python train.py --n_layer=19 --n_experts=16 --experts_per_token=2 --router_score="sigmoid" --normalize_top_k=true --balance_loss=0.000225 --init_std_router=0.0205 --lr_router=0.000846 --norm="rmsnorm" --norm_eps=1e-06 --beta1=0.95 --batch_tokens=[65536, 131072, 262144] --train_tokens=843500000 --steps=6629 --dataset="wikipedia_en"
Below are experts of layer 16 (counted from 0) of a mixture-of-experts language model. Rows are named router (the router's row for the expert), gate (a neuron's input weights, with its number), up (a neuron's input weights, with its number), down (a neuron's output weights, with its number) and show model dimensions 0-127. Each number is 128 + 32 x the weight over its row's rms, rounded and kept within 0 to 255. Numbers have three digits each.
After each expert's rows: "comes before" lists some tokens at least twice as common just after its tokens as in all text; "gets" lists some tokens that make up at least twice as much of what it gets as of all text. This comes from a sample of Wikipedia text that the model never trained on. Tokens count by the router's weight.

# expert 12
router:213097114096143105089083136129169115099170106116119132154137168066149151152091116144190073144107108109115108184132111133143111167157108089170142150159100150136133205164240111137135131138150125147116087151144151133134076120103166159141128113144147108105084101185088110136160167130155117128197105129121147108173150130165161166076142146043125122161145139134111176164100176080095133104087
gate1:198128098051144120173126117132118164106145112076127119163096094110195146085130105111139104135135120138108100156191132184084117123177096114152119095154102180188106082044167116197091127166080178147162153157133082097128088101121126129161160101178089153141144138089159122128098185128123109129130107074136164119180131143157156181085141144080097115153114100109115165107134123136107125173069
up1:121142122148160113152159120180100068122128100160173113113156092126111189122099128049137178156110104088101156161126215101120158156073114125197110119136146118096137157162087120105119124129072145113077156163052133133147109131142157120105144152175163138068191146167117152054079101108086112154111076134164156181124129131090157113086099131140068100116152093168091129118138102093128128159174
down1:088096078119099088126102138095127095131167153114099107107151175151144121069098153136136089136087111124153119071135143117170141132083189164104135157104168157106128090103088130161071137108154121105096154182101103164074127062148185096213105093119160104130102107179137228093167086094163100185124197132142120147126158167158139135138124134146153132099090113124099127098158156188116155164120
gate2:141143065141126159105156165103158113053140159087110125086117186170135130141098123137138088142175110125097086155093157198166094143114115117124106166075183173141095183212174130119111135077094122108136116158075120161090135138158102182094089160148093092146129173098045129110138152131144110122239127111133150111131082127125115102135077106106157158100121116144114106165154136105118167102125
up2:151124089113128123130155123148111108112119120091136128136088156104209189132133110158111072074169154139158105074097088156105086145180121114164113142111098145122131143112109122177184197142136114099042106102071146112091178089166130133184131161153123106159054146162162093130094073122182095076160152134153142143155059116093094095081093130134170162117149110157081141163166109137127165126140
down2:103090130127156112128167126168068124152069107087089115163135126086159175114175105124099128108121162124132052121170139163106132151087140107128146155119174116102165106115175208141137166095093128128076148123090113168078085065188115162158158088119104156107158126140079137113113132109184124164136136094128192189114129112122108137132186122116103130092104082098139093159129121160080084179041
comes before: " |", "\n", ")", "8", "7", "9"
gets: "9", "0", ")", "1", "8", "7"

# expert 13
router:113106113174130145132094162129122108097139086117122104096163184196154157164118090104157065144136120097131103136133068116155126116149122113150171214154116149191080120159161140151148149121160150148145071148131111121131063135082227178163102137147131133110086164103077082125143073133140197111129063118118099169157122108151136213130107111042163123111145139128143154104110113116123102130122
gate1:137150180126100152146152129121117107128111134086149154130111157142151136142172144092168099134198112167068121174136088090158125068135147136147116137184129122095133166169125093039151162123158143093083076098190117111152118111090193211136092121085130102107165127133117146153093103137198151154124101155100091146146146146091149156144164127095086146080153140136108066121109155183124203068115
up1:137141113108151106149041173158078185113161108177088084157135125121180173129120117076183108089107148135160116178116155139055099134151126173167082168065115131112153126110128145184122077144149115124091118089129144197147146127128149107119143139146117119081103088138129178087094146109072063123081116134100144089145101136123133104122135097162089148141103118124124076173120096137074149199197
down1:129158133218126142120093141090144056152085184107119138101068114162120162148114136132134128133112133123103116085117090141141122090120099105189120141120142088210073141189128075164084124147135134150144141094148056126055152155187098122085150133161139164136078154161129098141065137130125126112129158188117082179161116151162128177122171196109142100121100163138121171163148102106175134100117
gate2:107106093173131068173131171156164098092172067046144064170146136154109156181114165126145122190144072132159159052107153113159142157135118097124133154109091190135106155146093141152103167141126100157110086126129122132135137126129187123132111152151120085108125124137136134066103147158094211128214106114132093163150170063103087164119116097142150146137102124132132135172105151094082089105162
up2:166119156056109105110144150125127128188064081188147153152143143094096091152144082108175144114120171173133186189088123147097121126097116083109121164127180092140170087122065149125110100173098145107120096181171155163152196117170139107040087161089164114119118152178099167121093126147162186155106151132128120134147183130142177084133135145118153121114121174195132134107170126131125122123121
down2:132120101167148182113133062126157137093100187114138137131162103155139168108116108131127101125077141095135174118197093063173080075107131106187159115115151148133113128185163188101168100083179147123182142104161118099133193133125102098156117126108088153133089158099176093104123175152140130077122153168097165103126110079140110121056134128157198129156155117143102119191094155119190107162136
comes before: " the", " a", " The", " to", " he", " be"
gets: ".", ",", " and", " to", " was", " that"

# expert 10
router:151103160129108133125192100168166159113170064141139080142144148195135154138108077094133089152039057100077090169147115111082134144152150112153161101130103145134130183132194154127143142090118155162154144161158118134133121144131147162167060127117104137129129128145089070126168085128196149096151115151124111183111156089172121147098097107053134144140114178116093200083173140111141117105134
gate0:142151143152135128125117082110179092131118161133135125184105105157127215161114128098083150163159106057150077156101158067127145162130150125133128130152121156170104154093151150099123099106196093170163125137158134153140140152111121184108099150161085096152123153144091100076154146151053140149107169074090144090109186077141096138181154137088145085142149156131144139117103128069113055099209
up0:150136137167108099154136113122188116143175160146120138131125152156068132134130124110074074190150114105103050117103123085114144086102152123149091166141130117089066127066153118075128066121172118156166142156184196111143138100119119155132117165160125132151150104177129142106117158117105097192122141118124114094107117112117184105178109131181164042134140186170108132098083138074071119166186
down0:130152092164117151131117092143148139131174123107104140095120138139119105154112104118137161095154115136112100000120155172126156099073085160119104177121105136109118200138098184144101084128098149127178133179174148154115117113138081132200095112153145116148111080104167111040111104104151080134056104123075099149117088110148172150150079166088132161159150128103124112127149143126109164119138
gate1:116154094143109158183185112099113140062135088097075110151088140150165099177105123130158072116134186149155116197109108105078111126126158149096114134105118079105149191155120143186149127162098123134138181219089129130094118169144142144109183134142160159120123109095106120120166114138118121065152104105154090156077154107100158115115186084180043117120140111108111090129139118121190157072141
up1:102150148105187131117184147135087114118162203146139066076155084068227085115134158167119141116120132099132089116181139140067163163148123153134155130217119147100124123119115165095193134139151159213122129125116123102151135177123081118119086146140109126074172128165164136118120146140154121137127143115082070133112125087129094080126118150097185137190100170100122107152109159126114135093095
down1:147151113158156148183126129129147074032180111142062105123127088106132079166065142123154122134169159117108141154162136132102133109127085111099132087123173138164146118159173084174148152059142137145060091111094123074124135127108129162070149083122099130121107155132153130124139088150111112166108054091160112113082100146109139178123124121112136111140130156169119176116158114126044024145138
comes before: " ", "|", "\n", "1", "-", "2"
gets: " |", " ", "\n", "|", ";", " /"

# expert 11
router:145069095085149091058133147115168115091214084118142089102104139165109151071109094144126110164090069093129120188132090139148110097160119090110144136166125158181153162127159154134134123127187184165127123100147106132081106074126125152163145096112141155044123116177070090166139108158149140078145122174080096145135091090140108148091136117127154089154148101109160091162143072094110077104116
gate1:077121140120107090126138135106053109085173074095137098140132098185180106125169123144103179118119167162131153182089125130080137119154155110174132085169120157155163035121139153173107105155129071169191119149110145144178143202142161152144156155137083129175097179088095139162155167111126137160101113108084171151161102059141100150141157190117146117129139115144132109176133153097124082146149
up1:118115154155075162119096082187101111123154152105116140199148126127094094113115125138143139111139199057120088182194161106131120146092075159172141110109177080102149092163155084149130163109145082144122091097141101144131156129092053105153125186082155120205110179107116131124139104128154165104097133104153150144141129154132057149133096153135123124151144137235091096078137151122145115103112
down1:132117113149082151103139149102131151068183178147127107161100140141139104087103107154156122107123070081126143063116096156100128122199139124144156096165154131211147141120145143153124131110162136183153097095164138181142144103112163142102124066094143068166097114170143105202187108176124064114089116168090200154152145119100152172140158118160154142133116079103066081174126100107150104135147
gate2:086084093109147080163156115146166128132130125165055087146102107164120155105135103119164066156117136130153090175105152159130133167133153151123181113156120119137211092118160089118136101144156140104108119109122181097116134142154160151086122152134105107126093164186172090140128197132115140087151103176046068126183098119112113102174175118159149090124155121156190188150087110147129036129132
up2:172099140133144111084171151131104096090134122094130136178131144104100106134155125148126104123087147142156173095147192156164138182071102096116135111179087142144081105129102153158137159123094124155105152095184110174144088069159112157152082118138143169206100145129121181097084166121150099147089115093170112150114086112131206168125129107150107134154168173160155061142082114039146195138118
down2:132120112199168182102091122118087184119129081142158153093150174190158172105129111144119104164099077198086152136116134113139062129127151139093076105091114130115124164140128140127141165179120092144118065113141098149102105176138167115113110120073113122118083159142171096163147088091105072097128082151179134106188099180126116172139183182149099128061123146140123076183108116160119156103118
comes before: "-", "\n", "1", "|", "==", "The"
gets: "\n", " (", "-", " ", "==", " \""

# expert 2
router:146099079097147145100118135105118117088164154166172127118145120149151096132157147093153123094034089101146060180145107101099107170139091099127135190105082190167070121113166136153100123139161120135193111158143124168098104106155131154167143167132193130140103099130099160149187091166140151129178134143132088170132115064150106159110152106140171131168189187121085167092115131097118077133075
gate1:132124130133162158141135124120165112127135165140137124152097122097178096113161127110144103107063109136081109136170157114082158102071080087158158116098096190118153106100112131136088144115120123166137150148186156070180114119132171114045131147143148038195105111156128097187145084092173148105170122146125140105083186095127132123116166087140110099155163220172125091115134190107157098092134
up1:100127158126096166160157105169151110103159146146167115136081078170104162095180166141083151157159142159148140069116126127145125122166132117163129118125145145124191161070185093153154163150101075163095071147096097105153088133160077135128139108119141103138126110081130127144067062174122126197224060114085132096173059158132160130104154126096147139108093144122132163156150178120148155105150
down1:134141092100122137135163160157132134135129142130131092114211136154142122073155149145137100145084072125161074174151132094120105109117145163115061135101176145165073137158169190123105129183142125079157135124134123127091094116138174138084133178072186117152101099074093120140140152148155221152124166167122146089135085134091118122093082168179112063139083092147191125142162106134088180126106
gate2:172157134105100101146078142092189122108131096142123125062177111125068166156139131102084133140080101181120130143160058148112102147146081035174112121179123162115099146146107121128112135092108101154177129172157123148108138154146126147124100114119190104135139162075122023061138152122145129140137136128131155120149086094120101160110150199155155161141204145060152104119115155113110093112101
up2:101135118106162081126089161091173169118183142093075060177178147122164125142157178098066131158122114150147154152114093113125099091115100051148124097136120090115143120131116115097112111105067089077135112106143158136073183194143124054119103104130145170101117145069151130070133146110114120094221134081106133109091074130104128110151103168113193154144133105124135092098176112124103143150144
down2:125099159077185130158131188096128106098122136123112081087087092119146102115140178127088108078080167137152110145134212126165164240136159113126119141107128128110136156151071200120159100108120163122148101198129142109095126099123115127136151154163127128139109150182088189168143129130158118129111153134140142111131163147125147155088129087121107100156079187132172146136099149154069133177034
comes before: "0", "9", "1", "2", "8", "5"
gets: "1", "2", "0", " ", "9", "3"

# expert 3
router:152097143141129141110162193138191130124133057151126094153149134099137132148162050083136138170064107133117074144174127109100111088190114146191128130170122137124072122126141165131126155175134090140172080136116125100087079163061163150203132121120151140101104139139119125143108107163182179127176129247107106136155126124147115169109137094150141134175116157142077153129123136089152125105092
gate0:185155165153122148107132124140061158113116039154099176173113182141180144174128103158075176074122093172155163189172127102109089125222099127132064123155172130075142120104149148169170101108095107083103126154146108116122120165133129168150120066161157139114180133137093103097145124100111065146120073121136122104135112138129110202125118116131159136107077110102102137131136147151182143118152
up0:178112113086152103097126157132112171140135155105111096084098131144137144141162168110171121182105128166112114129128126101137159103151131102052157099092068162140072134056149149126097121115113167185101114143160145114186116131135153118032123144104154143131119122118130059079157110169117171140096126098177111167075121088121126154160163147150153155143078133110211159079114186198180160142116
down0:150140082169193103127115139199080127188147062126078119151136081107146132111130099054202142076068139099113164111126118118107189147132130122127180123106179126104127128133087177183147126167186106134092112090093086068127096132119086091108137140185188090130169109080133125139089140102139109098136110165159166146111139130091108123140144139143168059116091147083105160139139127171135139090144
gate1:182126090162131142111133151181191178124113163155113128162144131140086100117192057103111150116124165085164152078150083118142079126132077070114114085143109176171120112103126140119174109122151122092115145144157099088082072103163163116112160067169190139124158121189107147127140138139154148128142135174111152122122145110144115164197177080122198056127150113115144121117151117157102150052086
up1:144150108113120126125092131125150122125184092141092162081126208125158147181138123128177110151116142133166166084129150084143112047155134126146107104085079113146177097153081145160110161126070153167118098043098097145123082079135157095168108160079108128163156109115135116104184166178136099091081118118085127094076215114131171163139149111152157114143095103098082141173119115131184110093117
down1:137181100108148087148143119081072077121093089115117105164114128157109133123126140155103113126135091111157086090117117102127092154112114138123102116182140141136118129073116112155135133123112109090144121139123156111114129103059078119163120148116079125107107118069162126161108139182080171101117126249147157096131137211091091089081125125150156214106161100136121159166107043118166130206122
comes before: " the", " ", " a", " first", " his", " time"
gets: " the", " in", " of", " on", " to", " a"